config.toml
n_experts = 64
d_shared_expert = 0
moe_layers = [0, 1, 2, 3, 4, 5, 6, 7, 8, 9, 10, 11, 12, 13]
routed_scale = 4.0
router_z_loss = 0.001
router_bias = true
n_groups = 8
groups_per_token = 2
beta2 = 0.95
grad_clip = 2.0
train_tokens = 398600000
steps = 6083
dataset = "wikipedia_en"
Below are experts of layer 4 (counted from 0) of a mixture-of-experts language model. Rows are named gate (a neuron's input weights, with its number), up (a neuron's input weights, with its number) and show model dimensions 0-127. Each number is 200 + 40 x the weight over its row's rms, rounded and kept within 0 to 999.
Before each expert's rows: a language model's description of what the expert responds to; "gets" lists some tokens that make up at least twice as much of what it gets as of all text. This comes from a sample of Wikipedia text that the model never trained on. Tokens count by the router's weight.

# expert 19
Final word pieces completing a word, such as -al, -ation, -ology, -s, -er, e.g. conceal|ing, diacon|al, techniques.
gets: "al", "in", "es", "s", "ar", "de"
gate1,266,144,200,265,250,187,92,172,176,193,191,229,250,255,225,183,235,234,254,120,198,194,161,234,228,153,236,221,207,199,189,149,251,237,216,169,262,185,217,242,184,145,175,283,148,170,132,216,240,255,209,287,170,235,214,229,210,257,193,195,203,243,163,243,219,258,163,133,238,142,251,168,184,174,246,117,221,227,173,151,199,222,186,206,185,140,241,171,220,194,200,161,208,184,228,222,219,225,160,212,203,204,243,177,217,205,203,143,286,198,214,148,163,229,206,233,165,208,170,168,206,231,265,228,98,162,198,287
up1,223,176,171,280,231,209,126,196,144,165,220,282,219,214,205,121,204,186,179,188,168,113,225,178,264,228,124,213,233,143,220,218,253,227,229,197,288,218,271,194,186,236,224,226,221,180,120,230,218,243,236,273,153,195,214,172,203,188,206,217,235,212,188,206,182,323,209,115,200,187,271,168,192,181,242,198,216,269,193,136,211,238,170,168,247,203,234,195,181,188,141,208,221,178,194,212,205,148,197,206,133,118,208,211,220,152,203,212,224,252,228,217,194,215,207,166,206,188,180,211,255,218,233,284,151,163,172,303
gate2,223,259,185,158,171,224,264,201,171,241,220,180,302,125,217,167,150,182,232,177,209,158,248,190,262,228,221,265,195,299,198,143,177,142,178,207,167,178,154,208,231,280,238,208,266,198,226,250,222,130,187,180,135,273,247,215,193,207,139,184,263,122,83,151,180,237,218,203,193,230,232,214,184,195,191,224,223,206,154,181,192,222,187,123,234,188,218,192,263,184,268,179,178,177,156,167,120,215,188,196,217,160,165,226,191,194,164,223,158,185,230,189,176,181,185,100,143,195,187,226,174,168,228,138,178,206,211,233
up2,240,208,159,244,201,197,202,249,223,258,211,170,286,150,236,196,144,234,226,92,159,214,246,219,211,239,125,249,194,206,308,76,209,140,207,195,165,206,261,216,166,179,267,189,242,215,194,272,226,102,200,170,202,238,272,199,207,191,203,153,199,179,227,240,208,222,227,177,219,217,144,219,183,153,200,193,201,180,197,181,173,181,196,217,162,212,187,215,170,211,265,257,161,288,174,97,116,195,185,159,193,176,185,233,191,239,177,174,195,223,236,205,163,195,224,210,178,201,196,193,266,217,243,167,164,244,116,225
gate3,180,158,213,208,154,123,142,135,201,182,244,225,222,254,257,152,204,210,253,211,162,151,236,205,189,189,146,257,180,254,216,135,173,179,209,185,193,164,211,220,233,171,235,294,179,254,159,250,216,166,248,141,249,180,220,222,182,136,242,245,241,223,190,153,257,222,128,211,235,242,195,282,242,149,306,171,217,173,193,254,233,232,157,213,201,135,191,109,192,194,214,124,255,177,202,214,162,200,165,156,213,228,203,206,171,142,162,173,159,236,253,245,174,123,201,195,252,206,164,157,188,254,202,141,174,205,224,207
up3,210,212,169,155,199,206,198,165,167,193,226,235,231,269,101,288,249,195,157,219,212,197,216,247,126,208,164,217,115,213,130,216,209,277,196,209,263,255,226,228,200,216,216,205,143,267,196,234,208,163,188,195,157,254,232,183,192,127,172,225,207,218,226,195,218,224,166,108,155,103,192,199,168,220,252,191,249,234,203,155,271,260,189,233,165,233,234,165,217,137,204,216,182,219,142,230,237,237,261,196,305,264,231,138,172,268,190,189,209,224,157,152,219,184,229,219,253,147,196,223,180,226,228,147,170,171,186,221

# expert 24
Consonant pieces and endings inside names, such as s, k, heim, ek, and byte fragments of Chinese and Japanese characters.
gets: "s", "k", "th", "n", "t", "m"
gate1,244,176,239,207,231,172,237,211,229,236,257,165,150,209,188,218,170,162,98,151,215,191,149,186,154,150,127,237,182,239,155,160,222,185,275,238,197,226,208,246,210,236,192,201,227,202,200,163,179,166,165,260,219,143,226,179,224,107,162,242,302,200,311,191,205,197,163,183,185,211,255,228,209,152,124,130,169,152,180,158,216,205,159,161,172,120,210,253,267,220,148,198,221,179,132,163,161,209,146,190,217,201,221,181,235,216,207,180,220,187,189,178,206,148,216,130,103,160,203,216,265,188,280,223,217,193,186,207
up1,125,216,213,204,190,170,227,233,146,260,278,166,182,214,200,192,195,259,174,142,169,157,177,227,222,220,105,205,197,141,202,196,215,184,220,238,252,192,251,217,176,211,120,272,184,230,237,173,214,153,200,241,131,146,221,242,160,158,136,228,242,114,296,113,189,246,205,121,202,130,231,213,189,239,155,186,187,203,179,175,245,195,246,161,155,158,207,242,245,167,175,214,244,140,158,189,212,207,167,179,227,192,189,209,194,183,226,210,308,242,206,162,236,158,171,135,225,198,162,216,278,221,238,270,191,200,174,203
gate2,227,203,230,279,136,191,177,173,146,255,167,250,215,176,176,199,202,172,240,106,225,246,225,244,246,90,183,243,286,246,129,275,189,176,126,207,163,256,209,233,153,225,219,219,223,191,171,156,174,154,162,204,236,197,239,252,199,205,149,188,198,149,237,189,220,253,244,191,213,218,175,253,141,171,247,160,145,180,178,144,142,244,250,208,182,206,262,220,289,193,260,161,166,229,237,151,192,202,210,164,197,151,174,238,247,228,169,200,282,233,246,176,191,217,194,135,200,238,187,201,243,157,239,178,169,161,232,217
up2,170,142,186,186,205,246,254,191,170,146,227,149,222,244,227,226,181,207,198,208,151,183,227,141,171,256,230,142,130,133,213,153,195,262,273,204,252,178,133,253,220,173,148,178,198,196,219,205,225,239,208,204,159,219,123,226,161,189,290,244,165,200,219,131,153,254,183,132,135,198,214,152,189,282,237,202,232,224,219,211,241,182,116,216,179,235,151,199,162,182,190,184,185,166,177,193,197,156,207,250,142,217,265,209,220,177,222,176,193,157,189,211,191,259,227,223,219,261,170,206,196,349,186,173,187,185,110,180
gate3,206,177,246,212,230,179,199,148,191,264,144,220,230,210,256,149,259,173,218,226,150,205,182,213,248,253,166,193,186,241,176,209,129,247,226,252,189,206,272,149,239,226,188,202,194,213,104,185,204,211,163,222,119,231,246,184,142,202,138,145,212,240,203,120,187,297,224,211,219,262,180,208,210,121,152,178,234,141,156,221,188,240,223,183,272,182,274,209,166,258,130,173,268,231,240,158,166,183,237,229,209,225,171,165,199,245,215,177,152,241,240,242,230,222,146,156,190,200,311,185,181,267,183,201,169,185,191,190
up3,252,190,127,223,146,213,263,108,246,185,245,146,155,209,220,226,206,185,195,228,200,266,223,205,226,167,248,214,322,215,158,198,211,244,249,178,151,253,186,248,236,198,181,213,225,184,210,189,240,225,238,228,218,209,270,173,182,169,199,204,133,219,229,226,202,233,218,119,196,140,139,157,183,162,204,231,118,180,205,139,133,145,115,184,204,229,286,227,195,201,206,202,189,128,194,127,209,216,112,180,204,215,194,176,255,289,220,210,161,217,209,180,169,178,122,225,196,195,244,158,211,185,223,210,222,158,227,267

# expert 47
Digits in sports and score tables, plural s, and the suffix ship in township or battleship.
gets: "s", "1", "0", "-", "\"", "7"
gate2,205,244,265,269,132,202,219,225,237,164,193,228,215,247,227,279,149,142,212,149,199,200,167,164,192,191,165,206,151,114,237,223,216,218,245,164,233,177,204,171,243,229,210,188,309,224,210,183,180,160,199,178,239,217,220,238,245,127,239,260,156,178,217,169,227,148,227,229,218,183,128,181,280,175,219,205,199,189,260,226,230,175,297,179,225,199,233,216,215,199,184,242,161,208,143,225,155,226,149,255,184,271,171,206,154,184,155,121,177,170,204,118,192,148,236,132,193,188,222,143,209,239,208,170,106,239,258,216
up2,244,180,250,216,193,225,165,175,233,183,168,143,149,227,206,272,162,120,208,174,283,239,203,205,219,218,168,197,215,143,195,221,190,205,153,175,250,223,250,139,181,153,269,206,263,200,190,244,224,156,205,209,166,203,158,289,246,216,181,208,174,217,245,207,175,198,174,274,233,208,221,245,249,161,202,195,126,170,198,291,235,219,276,223,235,228,277,176,245,218,223,228,161,229,129,199,243,188,130,247,122,260,151,177,209,185,194,194,195,158,173,154,213,139,189,205,190,198,148,198,169,121,133,165,156,166,295,202
gate3,170,161,232,207,204,268,196,184,242,160,180,185,210,147,204,184,233,223,166,169,171,165,207,260,221,189,222,283,106,184,254,254,139,179,208,193,156,219,178,180,223,276,206,186,203,148,193,216,223,173,182,196,227,183,207,243,197,104,203,227,151,236,244,131,260,136,147,251,174,198,290,212,214,191,174,240,191,145,220,268,283,160,236,177,196,250,235,198,185,216,221,202,233,285,203,282,195,196,175,208,171,298,180,185,92,221,186,210,166,134,195,242,259,195,146,229,182,196,206,170,181,135,253,193,173,203,155,245
up3,77,160,185,184,192,201,269,163,201,192,195,199,137,236,226,234,181,233,119,163,249,177,240,184,248,190,229,195,212,152,186,213,210,186,168,174,230,147,148,193,230,235,199,242,258,164,209,160,207,147,162,177,151,223,264,231,223,215,258,239,236,130,205,184,236,161,243,271,203,238,178,190,123,242,162,234,184,206,286,160,169,155,256,141,178,214,202,293,261,218,222,114,174,151,227,213,188,202,241,142,216,204,165,214,221,169,197,217,236,236,207,254,174,192,126,122,228,217,251,194,114,188,182,203,214,224,269,220
gate4,200,264,235,155,101,175,245,189,234,130,182,230,268,240,148,219,172,182,182,199,194,157,186,155,256,307,177,225,245,221,218,187,171,248,222,272,241,196,201,221,288,184,187,123,206,171,222,197,216,217,203,168,195,258,173,188,205,231,217,266,212,183,213,194,214,157,290,243,233,186,204,175,151,202,227,211,230,215,237,211,231,210,204,225,197,188,213,139,277,129,173,266,286,191,235,165,203,244,244,155,192,231,215,182,96,174,180,205,173,193,187,319,174,204,206,203,231,258,212,171,265,251,224,137,208,191,164,223
up4,168,175,179,149,210,148,187,230,218,259,143,201,267,265,236,171,180,205,158,261,158,194,187,205,112,257,196,206,204,199,226,279,179,199,153,124,156,266,168,156,210,238,163,248,181,225,141,206,266,143,236,142,232,266,176,165,258,235,265,240,233,227,213,171,195,259,179,205,176,162,127,151,123,189,184,158,231,182,214,169,168,235,241,214,266,181,199,241,212,231,201,167,281,226,261,165,176,216,112,200,256,221,203,121,261,202,200,189,218,218,219,169,203,216,168,246,213,196,236,208,204,216,188,262,267,146,160,229